config.yaml
n_layer: 11
d_model: 320
experts_per_token: 2
d_shared_expert: 128
normalize_top_k: false
routed_scale: 1.0
balance_bias: false
router_bias: true
lr_router: 0.000607
tie_embeddings: false
optimizer: "soap_variant"
train_tokens: 311900000
steps: 6878
dataset: "wikipedia_en"
Below are experts of layer 5 (counted from 0) of a mixture-of-experts language model. Rows are named gate (a neuron's input weights, with its number), up (a neuron's input weights, with its number) and show model dimensions 120-159. Each number is 500 + 25 x the weight over its row's rms, rounded and kept within 0 to 999. Numbers have three digits each.
Before each expert's rows: "comes after" lists some tokens at least twice as common just before its tokens as in all text. This comes from a sample of Wikipedia text that the model never trained on. Tokens count by the router's weight.

# expert 29
comes after: ",", " that", " well", " but", " is", " was"
gate0:526523497471531513508475523515502475472511531454490456488509541483508519496466501497549517476556486511505540518529524469
up0:533510522474550505536450528518479494468507520479490482502526523485526502515518504513505517495515510521451532487532525465
gate1:500492529493526457497506467445492480515476500506477519466513478529508522521485516476468501506456515549480477543464507455
up1:488523461498471499505478544530500540521549466473494506513520529450476496487522485525509496489522458460532541476534518505
gate2:528446500512499517496517467453509481539515495466481482494474454535490532491457541503495496532537469447483517534512512499
up2:524502499456499511525498475490530487534532460486506504481473480513489512525452512476501519529504491450485498532512510514
gate3:507540485506458481479521562504509517515519531464491473522450522460472521533466496511467500519438515524513510505467482469
up3:483489508516563520531494463511484460487482465538501523475534475537522482491530486483522500483543484460464492502528520516
gate4:523497538461532484503513470454505463485471531465514448451514483501492492536507494495510487519506449472509467522540475485
up4:526496527485534522490497498566495510511494507491479475509525526482536507486486494559501475447507519497525489501491541498
gate5:501471447538533485470473517490513497468487517494498474535470492490535443510509437512441493514512521510524458500458482486
up5:498498534481501536490558527493490527551512524504500509452487507523432511535490576465533472504489492456472530493518500524
gate6:495497534548509481453480501538503489482488479497494521492471531484486522467523515540507476499504526527503475546516506562
up6:473468448504472496532505462529481487489500511521538477491506486448490500490501497513529491512486466497503449501532505499
gate7:547480506477484537504521493470505494483507522540525495519474466496484587488538494486493534496468495443459476524503485495
up7:557484510476487527508519525497510484509487514522514488507489521515493529487539488501496490503462471492461471541488507475
gate8:495544495512509502514512494545513501535530493552473500499497521473465544506491482491501491499511503459524501511502493515
up8:482468510456488495490517523474483517476469523467493499539520511504487465487444501502524514472517492524476484499467502480
gate9:529482468496495494495526514501521558481427477444541513474514471526512447508558493485510490534521510479505488506477529501
up9:533471459499476516511562522489509528460462452432514538479510473518520499512537498527520476458528519461513487502450526506
gate10:476499469488523503473515501554513464487489487417499529505464555510543485526526499562473477509465501513496544485489506488
up10:499506512482507503511494506474458528502520495557495470498535428481469532475490511445524515499518511503509455519501484506
gate11:500504532526506485475499501523496509480492503518520500489512517515502492490511512526478494508540495505437483510543510476
up11:482520532478506518527534504539488544508519437501447514484513495526552495504508520490522524482455525458545486465505525563
gate12:521509511521494462440505514521499528528500505502531494502532492533482476508481526480546473509483512499460487480473502442
up12:490478509477513531561514472463501490464518514509480514470466504485485515481533444504456526494520492510538501549538495539
gate13:429525527547483477509463486477496465486469460534524530558510523540505536485504512489504483490498557534476481534452493488
up13:555465465457540520496524496501502543554516534472498479442465494466516499509478499530496517516539497495523508433512482519
gate14:484454511478485521508478470508507472475455468514477514513512479473509494505456512476504528486543511499475538479498531497
up14:528529513550575465518530455470469489517537490513533475468499495509469487449501529448490523500511468472512472483491453504
gate15:520501501488497473469474478475518494511488496501509481500523550452558534500510519464454536504488446512504515474479501478
up15:520485475462504511482484479473528496511503488476489532491479511533510446506526483504508502525485439523493458511445546494
gate16:501513512505463497503522498505520543505505541485543519496483471498481491495486501550468483503527518431507511532520489518
up16:489507519528483510528527499499494580482510542496570513478473473505462507492493512528484473493503531480503528530533490501
gate17:533496510507497471528489469518458537526523519480501473484474468585533497514475462490504510545486455476527476471494525455
up17:539496483542475516484456473520502484521509519518456508478506494527510505493527482523518477535506476474494493506504496464
gate18:480532461478523539490473498506517472487466472492534512537532475526493529497490510485517502504559524505475517481465517513
up18:457536468475539537495507489516518468503445487470512497557523497514492513496478484495513503505528496477485491467489498490
gate19:506474527495538485535416465497471454480508519502490512489486523517508474541492516500492480493448493488462479527515515507
up19:524499488524472500476502486496499515516457490455517496521445467518513497499462535484503477470513508466516601510548522538
gate20:493444477505478492476516496520524507481480504513488491492509505444490504468480514463542507503528493523505506542510502511
up20:482451482515487492496510484516525513470478501503472474529505497456534486450483506457535530503536526504505497534517485484
gate21:494501465552516472516536473507512490500482516512484565498507510490514496485562503450513477468483480535502518479493529572
up21:490488457543516492518509458514499489495493474485479579490494535472521498478548506462512491466507487522528527509492510558
gate22:480498473475473494504502516467519470530503435527478490462489468483506521503508451550484496458464530510509517477523476500
up22:528495515506526512489512492553487505476517569453543505528482533509508482498497511453523499532540492485496495490476550482
gate23:490540466464516484493476512486492469458505513511495490543476498470506558490523463492507499549497461459466489520479535508
up23:464494514519491521499529501488495561541481495513500494431505535524491463504493522493512493470495516519504501482512461519
gate24:536538429503515449521527533521493497498526468485503507491502491484489487491452464527485498456516488530494492498491497511
up24:474484566494485540478493474473519510503474524514487479498501506523515515488548516491523500562497496481508519504500507505
gate25:511494471549503497505476481529418517496523520513549507463466495505493454498503483504520500455488496478488468507530524526
up25:482527544446509523505530491466569500506490473497464503509516523502508548484494516477488514520497493520529519516483492473
gate26:514541496533546495508521503517459479530538502479529472513484505492485498490529514499497486510482484503492510515537519519
up26:488433484492479494482497502524520517500479498549449593501531479525526485519464488494482480497514492492502553492492476499
gate27:527507459492456550461510487463483516526508496518486485511548509536474467545514516513508486536540520494493481521498494461
up27:500524462517469555471523479454502507521483474500495487501569526510493485533507507498509503512534484506495533504501498470
gate28:469523540520529510447522456500520514510465510522437484500497466523518500475487477516503484505545519505456506540491461485
up28:540506510517490492504513524473488518468520497457551484499498519498488524510519546505481487534536436512518502441514505483
gate29:498524502479447453493508479533502484500488455509514461510515516501432528513499508521481476474440507492514527522529467496
up29:486508482493493507514506481506495484487503476537523512495494540490493560527526553511474464488462460466545550518511506485
gate30:493483460493520496511504541510477458501454523470487509524482516499558495507526488522533516496478470543476485517531455465
up30:504480480482527492504503531502464443516465500482487488502491513498562501510522486520533520505494497536491500530543450477
gate31:541499516446506470495496524478497492519500505463470479483528518476485524501490511549499461492513526529495469488506536474
up31:516471514464510455517488537505497480510477529512489495450522509463524534498500510555489474485473510517467492483498520462
gate32:483485528510567484485489483486481530510516506530504513499467481501518479527513495491478535486511546501484482512486508524
up32:499508507499534506521441517492504519462509499502522539468448483512521483534504475505491528486491528515484483519497513498
gate33:525539478543500510492511509552501476493475492505491519475482519479497491532513544532526502483496489547466505537488503470
up33:513543488542511521484488533553472493498481480501481520464488505486496509520535531558518511491517494539450512527504498473
gate34:486500494525509531505541523520501482523526449511500493496506488539459500502488474508515526533565515472489451484498495514
up34:491515493517507484501536517517483475523522485500500493512485499506414487527491473513495508504515513489531449483486476521
gate35:495484498479448493512511499552509501536481489494465518462490527482492485473509500468477471486473531525491495451464504501
up35:490488495517543524484476501458497526475504524515516514526517475513509494518497530558490524538516475472505515540562504495
gate36:483496502509488477487494491481538462517493510495498460503464509508537495489515487504479515535523509580474507525482454459
up36:513492508455502480523497537496490538487508475480501500512532475508468462516489490513532518451503501434538499497498523537
gate37:497489533506488488515455524514473477508530498518464509497487503494477489464554509471479511513512521534543511487448496523
up37:493485493507484502482514523498471521559501500523514503476505519556528548503518481508478470503493460461478501499503523495
gate38:525499467506511464499520486521506505492515512486530511498498495518474510519489511492447476492487527552553465467517468521
up38:473511524490499534512492502469524513496489500519495493488500492483498478499490507518570536513524487465467502515501552459
gate39:511512495524500542495478529517490492522501507478506502495527501531504508501487496457476531522451524533480468470527490509
up39:511463481502491463501534467507533500514519548521476521520533495515510490484473524529496485509512510472531531483525462504
gate40:474495489513506493510456499523510495541530526523501504418532517494495494529519507506469497493487476506465481514549509506
up40:479503477510494500498479492510505493555542513535476508430540544505493476537538496484457515471499474518489482516523511495
gate41:506485481489570500479530472508522507509483487508536506526523554463548460533543492503501496471511532547485458532440530470
up41:494506506496445502509463512502471482493489498501492511434463434530451553457462494479484531507506450443490530472527473518
gate42:469485553481528509499481446491487502490519538486502485481462495476427481486488476479449499496501473518504502545486510474
up42:518492436507486504502503538498526481507484502506471493509536486517527506538492493537551505524511509482487483465490494539
gate43:490474515532545498456526504462526499487478464539519490551536471501474527465498527470460518525519474485499500437537544484
up43:523534484498475505537473541530472528501557579461517481490435486496484470565493461561510492503495519482531521524487470542
gate44:513540464529477489501487499457521516493495520504491498460482472478478480536469509504509509497534462526493492522501508521
up44:484506461568499511500482485471535522490500497521505491460471456480498496547471516482521490508525454536468500528514490495
gate45:496531509519496464529485489515458455491509497536480514519486525460496532512432520523513497472479492505502481546496474452
up45:512519520516502465528494501521478465498516512531496515526498516450493491466438517516501494485482472488496490518509486464
gate46:509480505514510465509518464551534507512539468510503466486523503467526535481488497443483493509507465515505500506562501503
up46:539468524526471520478458548494531483570496488480535517491532522519486532477488524473457456462534523487511484462526485487
gate47:480520478553498475434533481480528503506485517474543514500517506471521462477531540500523487509486473528449506504498482471
up47:524501484515486463442501467473509495491488477493534504517536485515527461481494533473533495522519485547480507487496447503
gate48:481488490479512494487477500468455524524472471505487529486512505506527501514509564501478473492460519517514474493492482523
up48:506521515510507516521512491517529506474520498511512479508495482502484485505476417530546526490533513488485516494488497484
gate49:512537476491517476518494504556453484462476508547516494445498524525495522517474513501471492488520537500494479472552517528
up49:511525472486536485522462505543475481473481508528513508434503526520501524514479503500478469503512537479506493474557513547
gate50:492476537491499501486532484512473513515511460552553463538497506479501520475533481499528482468498503473519503466562512525
up50:500522480520467508488485508483501514475491521444467502490514491513509474562503492465496478533505489511484531534466492477
gate51:461492462484534533534499512486530471505464508477522522514561503468498517473486537453472502521540451512491497481520501465
up51:505492486506540514551478522487516488482454490510517518457492524480504499440488540502443495507520476492470503500527531488
gate52:505560502525500503477540489534476499523499494522501481486498553515534543519478507540519483498521501538453463488460461489
up52:525534482521501503480514483532472499517497493521514455459513540544548495485473484523522498501531521542448484510464482499
gate53:455486513506498472486508506516500508481502494522495469591502497487472486460491507520502471487480481557509504491496491448
up53:549495453484492559524468492477520499505482515485500567462527491523549501541496501472525525526513516464478498533509510520
gate54:524478519521483472445505503485501446478514512499536473504502485499498570541527503531520444559520456493499515492520477472
up54:517475504502478466499489484518507490508496497512482490479475432502483531485518438510460498474518526472486492492462484446
gate55:494462486475495558527532505530454509463485500495520509467536482507507470518543528516502469530490501497494454547474489548
up55:535481490482491533513516523545448517498476483490510523498540495505524452496523540504492478499477464507504456502487492518
gate56:542538525523515526493521525500465551543536519524522473521516518511454480505465511522516485510499479492440494488491527471
up56:499516510522505532469525519521489534539540518501507491516515500536469469508451500491519480526494481496459492495495532484
gate57:539536466507466527498523492498482491454491470501503505508491506494468505481552438536476504514491507510473485529488494518
up57:487467537501522475512446503519531507544502528487490504472506483499528509508442536472515502492504519493520526463493500480
gate58:502493485504513477469496472518515502506510559506514523511496507447483465496521453462471491446491492496414526514523545548
up58:477491530483476516534501529508505500491486476483503488494483482523500515523498564560533470559485517519586490501439477458
gate59:511497477449486522512489513502495509481480525504512524539490486516507497416524472514532530497521490464503472499512528484
up59:505515517551464464473504531489460522488464445475500498484532507507489510519475547522493473486458542555495545486512495487
gate60:462498513502458506492468517499485487546504490496496489501454519508445460497543504517489498509467521538508498520491501430
up60:461487529487424501485488515492496483550500484499500475520464508514448448483526525511487503513461531524493503522495505438
gate61:463495502456504521476559495493443522530500504480582543514487496490462505527452494510508517490516509490454496463531464518
up61:496496486499493538486524505505461537520477514509568515516478465497475467523461515480514506468504514451478489466550495537
gate62:511502461483528472458508496539491525493516502512526501540491493486504494490513492517527518448554483539497441477500484480
up62:476531498501483522475486507505546495496491499510457485494494466539504523493498516509497495480504485476521549514494540511
gate63:501492489468516506478516518504543501526481540494503476490516491510524504510563476501516508524496487500478507521491526488
up63:523497506493489483468491524496504501512483511477498480507502465501529507484563453502512523514482491498499506506507512504
gate64:457532509468480521504518525515525498534486492513457495531489503532470497471473468506499510495458536553498506494509540446
up64:521456516553487470524463497483480521515532492482534503471486498486502510543530495476511503515517488449496455485497449543
gate65:506463486520504514510507510511494498536482506519524517445475552507513458553465496480498537484475511548526485467492503507
up65:451496535473486508562475505487533509488514474472511516536497491490497527537492461501497500516521515505458522462470461487
gate66:483442545483502511485516474485539491518526485544466510527515510502526509514506513543514512504485515512488511517498516529
up66:527509495516521487510500509504478524509502512472480471497537505468529462508500466473504516520479437446510519499515486476
gate67:445504520539526528503450496491513513445530503516514504525499525487503492502465487509490528523522488529502467528460514505
up67:514473489491507484508513536461480510513450478485462507499474521512547502525504517527512505447480540481476530471509497503
gate68:508537488515460508498485498502480511492514469493518513529491524526468496489481437494488468449495475490522507462459512534
up68:490504512475467503494504481521484497468513456502518514496497475511478472510508433554488486483520499516494478503463501498
gate69:532514457489495500508479528531497502522525474503479491516517519493530552465519512478499491507505475511486525486521503481
up69:517486511453479496485503499478494482506501479484490504456470520518495503575515525498528467482501479508573478516498496502
gate70:503539523493478478497465511539501467514521492504497474477485512535527469520495525566472495484527479505483519539536484493
up70:509518498514465517449510498541491462489495504473499503541498534479490509482525503529512442525503516500507549440479506452
gate71:493456481515511482485485494516486495492480456493495469533518540477489475496542494487503494526498486521490509452471512506
up71:521456498514486483517473501493522538505480433505467482515519530496513513462498496493462472489509488536514502452471527475
gate72:494533513484485522525506484510445508466502485496494538514493442487471479502473500494526483536468535528521500493500545495
up72:486532506461459510539490515497448484475497479488518547506468471504460500520490537489505472577478523515521488501501523473
gate73:485435491466461454532438482480506543494546490519490504437471465484465509472495518485513546478479524555460474505515501485
up73:519529537531502529526524531504524471506479508451519476520500536499514497517514518486491425500517515492519530534506481507
gate74:500454481452470494489489490517489538508494499485507503473486499511494517480472527499501471501520511521578480504498511522
up74:513484480474497499448466513522470542520491465474487499485496496483517503541496555516503489491516497525559489489504509483
gate75:496488512506494490481515469466503516487513475538501449524497494492490454520502531494508484524521477471553537475518473473
up75:491502474496496504517486505541505502497502523464460535498509514493498513473508481502512509453472490525471486528481510545
gate76:480497462507494506478487446465525478498547469529518513489504478483515504494497426485498545512528472499486502509496475508
up76:516513547500511537512526504514506472520465478483478517513505499545499514501499532500479478493490491476508511480478512454
gate77:500533462463514513460522476496493502516516522493493510530511490506484534485535515535492524479511495532467501507509473503
up77:472467532532508519531487448474483530500503489516526499501489468486541500524443557512494477532528486447461522500507534485
gate78:502469493534507524519517507509477492501482462576489494582553548519526506508458542439497510501525494509514433485515520495
up78:498465460517504520532525484469519499461461483485493474506499467491481507500500564484456532515481497490499508513492482511
gate79:482529490484467500533463496492527527495464485477508493504469523503514461459489492470503534506507517474492472476478490482
up79:535487485509497519474504490506517501512566502524502518499511520519498536525535507502494475521490475510500496479530504529
gate80:509547510479513515479537526480533496518499492508539494528463509539505479488503482508474478495539457542531503427471502490
up80:519539514522471493499537511465497475503501467526519552497504498494461481516510507471454531499521482544515472468485508488
gate81:518500474500504494530505470532525514494455422531511549502466495469495507467507494445435495512518496512481502484550487521
up81:486492511498511516458486500478474478507531529483497477487518479508504493545506503554547491479473489474494489508449514489
gate82:500518515444502493493455532519529522496461513461518510519455484506479496516487500468523473488516530547528507488518535485
up82:488449492556501529521575463502478485484526470539502510495527502507497506500491534516464507493492501464470514506501481498
gate83:487466509471509501466490495536531490490467467526505521469503487459497529495470475522511481478487547528491491546502557485
up83:513538499510483504516534489496475524511469492505480541530532484552501496558532505489490503515499489504530498464520491514
gate84:491442489521509506498446483476469517511490461503521543536526488539494480552511504539490493467521534477497555500481490474
up84:495495529474495486515527535499521482493514492522505466480499506468468481474489494471489451489492470556458467493506511476
gate85:546449540476502527487470495517524536502521517541506497461500481516481497459475483526512537459532473521504468476499513483
up85:463521464536502448499504501477482476481491509461505496506512516503512504551508501491487461515480526491496528518475488537
gate86:491507526499454530463464528476481521495515457481440529498474441474508486498510493447509473499423434499512463469509461478
up86:482494496496478532461447523489486512495506503448458527509490439479527469473501477465525468464443452507513499482527460483
gate87:528489513540486484533502511496513528510466505540453519511537550498488555463523507508493533490473538490501496530483475488
up87:504532498499504493483452505522510480481506485501533495536495500502520503523487519507510465479492514485543489492465506493
gate88:509482539492489569485537497493521520476471494497521519467444476478528507517545511482539471503468536500537480468520471547
up88:521464515478533526479498543518517497502509506482518522482463488487520541515548488478521469548498516508530489482502462537
gate89:481494497481499519483493478523500524486506515483499479540510486484510554477487469506528520506471443517492504482507471487
up89:537509479521507421488533500515501516483452519492499483506481479526524499511503531464524505483481494497514476487502473477
gate90:526535469488535493512506562517517508478484465479486506557486480518474484477494474499471501512530558500484542559503523469
up90:446496544514465492468486444505506496500505535520489471441516545479507526507497534508538518501493459502537474427491473527
gate91:506456482496492532505493465517489504480490543512491504509522449521506452462448545513492508492549542518470484526512467489
up91:516469498486519527495475464528482487491492516511510499539521442482546497500455500518484465533535551521507456484523486465
gate92:491508491503508536469419508491516467482501542527498449465509509510493479508496491521503515514540490495484486532504516481
up92:504485496508487499492511514487523496477543470534503515456452498522463494492516543522493496487538506492489502509471469489
gate93:503499502506529558510495484540500490509450491499509507488435544490481482509477449514498536557521478485478512508513507495
up93:509468482488522487501509506496478482497486492529485499488519516470523477514516483497503528518518514488443484490500548516
gate94:473501504501494497487468506494530472467498429500465529486516544502498502523496509491478508490502484495522513487539478503
up94:476471509541551476447519468557499505455480489503506486490515504502496550505508487474540506486466471472483473504497514488
gate95:466527502507465465518458483506502454539487499491479449484494481479536484503476463507463490458516525481518532510485526504
up95:520531525517483481526499522457507550493489517560483503482537502504471521501500514531538498527507483499522497495495489490
gate96:564486468488443509513521464516507510533494492525491475457509467454513459526489533502493520504492516476518513496504510442
up96:560521444543487524568446466517519501487467487474498478411511456514506487513526478509522527496498543534489529534513497458
gate97:492508521494469517524508475517453471512502519489455490502514470479496527504469523465513487510473438535493493488551504472
up97:515508499484472521506482495512465499506511540480511507465479490473509509516479529488502518492479437575491481497535534477
gate98:489478483480496447487471508494483512461506534518506451475493515477499470494515480549512516484492490526493506529533492492
up98:529514504517498565524546506514515479527499461483493533532515474518492529495484522463498498514523520457507502500470508513
gate99:479495470533568533479507493493543459499510505512519509481464521510564493469520506493462477543506545524509473445460496534
up99:521508524481434472530483486507454528508494515488492504521553484489450518540488496494504511438497486476492513565526496477
gate100:480523502495512464479476529522542499491480540469518465479436501487503456542496495521550532547500504504524533526514501514
up100:525503498515496511478522511498480507486509554472493493483478514472519484508477521547549502484488471486497531506527511496
gate101:503459505509489514470473543473474467524529501508491478494508510503532499516492517478479495511466484534503449455542513454
up101:500532487492517461532521470526515530471481497487520523498496499489473504507511471534513489477529506457478533546442499529
gate102:558497543455504489490494507485522460471519496467507545510513543506506487501508472499500544559511476543494530520518487505
up102:557494554472496491506499476488546494500530461435537507533497550508559469474493484474465493536502499508520516530526486509
gate103:492484567497541509539488527494502507506510564485488548513457490529523492494488488537501496490509501495470524562506523510
up103:485475552521534497528500509518476498516501574505475514502433497513498493507484496538513499500517504485479523540500511508
gate104:472465461482549497515461513467500502511513530557517490477489523495494519467486467504483529486478536533522484467483514554
up104:482472472469555486515461512466480509497503509525525516491478532497496498477487468484490534488492530553504504468489493558
gate105:484485489487532467468494529509547456504509483504504448505479486500467478526496473507496485425530501436489498531449505459
up105:541508512508477523517527487511489531504489512496492541504492528486508522480510514471521514538496500514476537457565463507
gate106:541490483520500494469503479545468492528495522448538549502501511530502520473534522505495483530514505541484470486532520498
up106:522484519481493496513449503536495510554480528465538474463501491496493498494491506462471501522498528518530469510539517485
gate107:509558498480493530503504484508476473510461521512491494481538461506454499507493543482524468454497479500473475501519537498
up107:484452519503500447497475508523525520501496490494534534514502558477552476507540470506454495514493502515524499491467477491
gate108:506567505553516510464484531529478506504502553471510513477481510503537525507500478562486504504503444473449486476503502488
up108:511459509519506487515528492496491540515497489559557470496457463498471484501511512484528522492493499492533504493534523529
gate109:522526514440508509501496493509474454467498482499502533492457514443508485528501461525509479486503486496478493502513490530
up109:478458504556495475489522501501511550534490499493510468515525480529501521479490534485504512531503495487549511499478511456
gate110:515512532490528459497473501488461505473528472497495500534472478511462524497535483492500521486492504499499492478485509476
up110:523505499499479535491513483512528519565502515522502535509487503492527489472545558487459483505475539465476513516510481431
gate111:512528420497445490476517513505500527485516497492488548475465518453536484524535486498465490467488488495512504533485503501
up111:463489557493532533491492470480501487486464528509514467492520474530499526462513504496518514523531512491488493473526507514
gate112:451530507487510526572506504486561483522493477475489485541458500528492486527523515490474492514503481483540514504487468526
up112:476499526470499524501510480486540488529532452500510499486467519515495499534545510493510509505514438497538458516546491542
gate113:472502533517460521577458505509540497527545482482527493476507480495499519526481505497504467496475502541506479515488463483
up113:459522525503474509459504501574501509464512570493476534467503502512498498468488504494474499498475511525499541494482507477
gate114:498524514459477459456507534484457507550483546548512504501497500532509486479488529454478485506480508485498486496496445501
up114:527571499487481475457513510469496529549530515541552489497475494494518487521528524483452534518497466502493515518511451506
gate115:470494524488412502488514497473510510545538493512521482477479466508484469498474525502487509529531462476536520468521511476
up115:512492478490572491521483522516491510472474535472495543514508502519510509493530483484509501470477575518456445549467531503
gate116:492499503520471512512496514492518509472487464483485433533527518456482522512492495512484481480502468464538539532478457500
up116:522474488508508484501495515492521490544494546491485542493515469520509484495548509498514493539503523527481484453530538506
gate117:474577520480502493495482480493507529488457493557501480484519493535457507495494522469504513484490511487564470496553498495
up117:491462485498485465512507559492488476507526510480495526477463518513525498510519474511490503524486514502458518511458506487
gate118:497481485496515488483546506495516511504479493506508502510466478493517534489472463508520481516500421479517499520507496530
up118:511528496488519486500447506530529477492516511506496475505497504528544451484503477498507477516453525537472522505523530532
gate119:515526500503519514500515483534477465499502487508544523552507488512527505467500492515467485532497512430491513518500530474
up119:454506563510502511450467478493526479534491498502516495491527505516488572465541506502494479431546513528477464516479507538
gate120:517485522494505521522525527535436545508478492502524513526517492513563520525500494507488557541497520473504489495471516511
up120:514478512497501515548530516523457521500485488490524526509518486515543535518508491507478531543524535486483517473483523511
gate121:510496472529486459496486484544476491487515497510513504480507469490516502514478508499521503488539465492534450464485504502
up121:504477528528493499524534524447505512479473485498503515553491499488457505452499514485487483516443537495460518492519510497
gate122:481506489489515498500526508488488511476497467518480508488529559476540460488542495483502486526511494511459459484463495527
up122:476499493478467489483513502510537514501459492475510487499493511495508490459509489481525482530518463523526511518512500497
gate123:476480503463500470475508479536453472454518519481486518496505486491528514475497468467492480516462486484507479509480494461
up123:511502519553520511546501498482490545516485467480481455480487488470454485527481538493510509500506510494484514467529488499
gate124:470473499506490481471515451468490543488520493497562538481467539565472517471532497502466501502522467506502490506489502547
up124:534472523510525500550505532521473506452492540513488445488476481462483473512504500476499480494500520518501506490515537478
gate125:488518462506453485506494466498486490517535456504506453515499499520486480493500504532496510483510493502524492498471524442
up125:526507479530525513482502547497479491504529479448536466492471495494532463534569499491530532522520516490535540474501475537
gate126:510460512551530447508518517500527489511479480466483499487486501481526503469521529503471464497505483510513512464441483471
up126:520469502519502461471498512506521507543474479468469479489512489511513516457507518527475423469489487508467524475496483457
gate127:471483498484493581530475504526463479464489516491440456459488474489520470484479464513517501519485480514512519513515525491
up127:494470520472517566522459488536490489506487508464447478465491482472520473494480466513498522502489479518501510516546523482
gate128:475504487491511512502468540504526507495498495505473524509513520482546485460486489478492505443475483510492522476512488500
up128:487539540520519484459514479510492520508499511498499529473508538483480493516513528570503472501493492477502477515536524484
gate129:511536492503558505472516510513497509458479459566530525479511500485481514490514489472550489501510491517500473497503512484
up129:458460534525465518538502501509474469535539563464484493516466488479458481532491524538433506480513492507488493485471490526
gate130:508493538507487457480455480524498473502528519502480448447485527448510526497487505462507489519484511547515485469463505563
up130:509517497522511511459455496494457485503545480494519495473528546483498502497477502477533512525490486500514477519460527537
gate131:511507473489487529460425501479436509499503507559506520486486529491479490509465525519522489499466483538441547488533482484
up131:531504468495519501457418538469443496480481493524484519513499532495512475509465505516513516486475507536462529493514487473
gate132:539525463498483488520503478455483512494486506473536506443536513470504526517479502516484450471440507471545491485551504519
up132:526520492512489510522493478477484520477495495492557493450517535474496493529503500510509475453428498486538507517553512522
gate133:486457499489525493471503518483550519469490508502477475482465506537475542505520517517519484481496518517519501501477512512
up133:514501517515527514498487474532445492516509488489502513508523521536504519498446526479468518490487494492523511503511524492
gate134:471475482475473472488533498456507502489467464525498518545473475521491493516519480506507496486552486477506547486502536507
up134:525502487513537503504469513522509476536543491518522472468524518472553512472475506508505456514458505504481455494500476492
gate135:474509513477507446518517489480513488450502496540545511504516538467453494524486479551501540511497461468482483490499490515
up135:516507471489492545512484522536461521547537513450475481499464490500553489502497528475484452497479547527520526491490516506
gate136:513520420515497502516472543505495491507478495493500560502516528499484509488488479485494531479507532541484492505519483516
up136:486509458474513467496476530516501492526513481488504542508503542481514507480501505501491514467483482539463477522514479477
gate137:494496507498505494476437487510507480521510475521524519518521528494509510481496516530539520512474493540475461547504499533
up137:492523485490504486475430478510500492506509471498528545512521510482501525512486495526520525504472496538465463532486487538
gate138:493509525479570485529503551530493515543492518508540487506461480486436514500501514554532474503504464496512518537491480504
up138:498495468523419522482496445483508471441502474488460523504536537522540472466506478448469521515502531494493475460509504490
gate139:498528477491536503463496474493517534500500477502480473473444505449487504533513474512451558451478502501516527496436499476
up139:493529496508461492515493492496468497500501501525539474458521493532529493493501476493538463558531509468510485490543517535
gate140:482472478453525489516498515524532478532498504468520481552491457488518503535484488513481513522513473567479481494500459495
up140:507474519480487505491486467512542507487516488514525461529493456534519515449505476504508515496519488467524510500475499486
gate141:507499542487515488491515514515507546448482520572483490518492522434526487433538449496485530531521450498507495522516490500
up141:480509493524457491491478477488509502531520501459520515491494477546498514574472545500503485456495519471471470489492533514
gate142:528473507498461524502504460538493475529467503552478534488513503518505529508493515556541495573420474500530509541474468489
up142:509522488477504503494493520455551519509539507476503483536511451520515506466522517476499494486531533448498553508532509517
gate143:545484517519533484449509502478486503514511519512501470504455468467493542511462497507502478472531490500525488492483515517
up143:462484524514506507540501542473529488464485518477476462496523473518496549481444511501512499535471524507478511510467498534
gate144:517481552514490530469499481499496535462474542466510491504502520505491481501478472540517501484509477478474503497482449510
up144:505503547498485512486476485497502529478486519466498500519499504485507485488479498521491524474513448479458499492492444494
gate145:485521534493466476541512464528497501509495508507537512517504485469481468528482494485521515498510418516529492494526468476
up145:486512519503469488554525467534472478509497490509545491499530497441482484514508479491532505505525499510506462472492455525
gate146:515509457492494514492546517469508533500517509495492537515478546472523471440535568509461502487519545523464500479494456544
up146:505459524491465492481452498507478469481514518508501469500506467521492514551457453529497509534505472471532486536512551478
gate147:443494523504483521503523500522496466546554496459466513551476476509452518509489522537524520499466493496544523513520522457
up147:541499495527457518499524545540491500508445486528499527452502485471488485510510462508477453531542475484500512498479497461
gate148:492498502486544542528501518486485479528515547509509506535474503454555522453509486470471506523531450491477544529525504475
up148:490460478551547526533493500482457486528531488527560517544510516489553469454469466512471508488503473478455536522517500496
gate149:514520472477510534540554504486472501532486481501492535471519482504519491519504490496530491509472520474474501523547487496
up149:478496527545481488471457514488510521454476522491505487499478518495472506453494494490455520506527495525535501477479511500
gate150:514496479470501521463547510498483489484501468537483516489482517505523552518525486487483486524514474499552481471515505505
up150:480549524517535495510493502522497525539513553471487509496474493524511463482482470493478489478513494523470533517477505514
gate151:485450494504513531497508490445452454486514475520505510529492479490502527507501502518502489506505465504499454440487520552
up151:508506502488466480500505503573528494509490523475503503501483547506472480505490491500480496471487543526505499571493483471
gate152:506515480530485529529532491505466501498485501545460506477544461484485479495500507543486531520493487476503471524525515524
up152:504472520462511479488479517466530523482530489480519504501468537497515499502499490468525474498496516536483511470475478476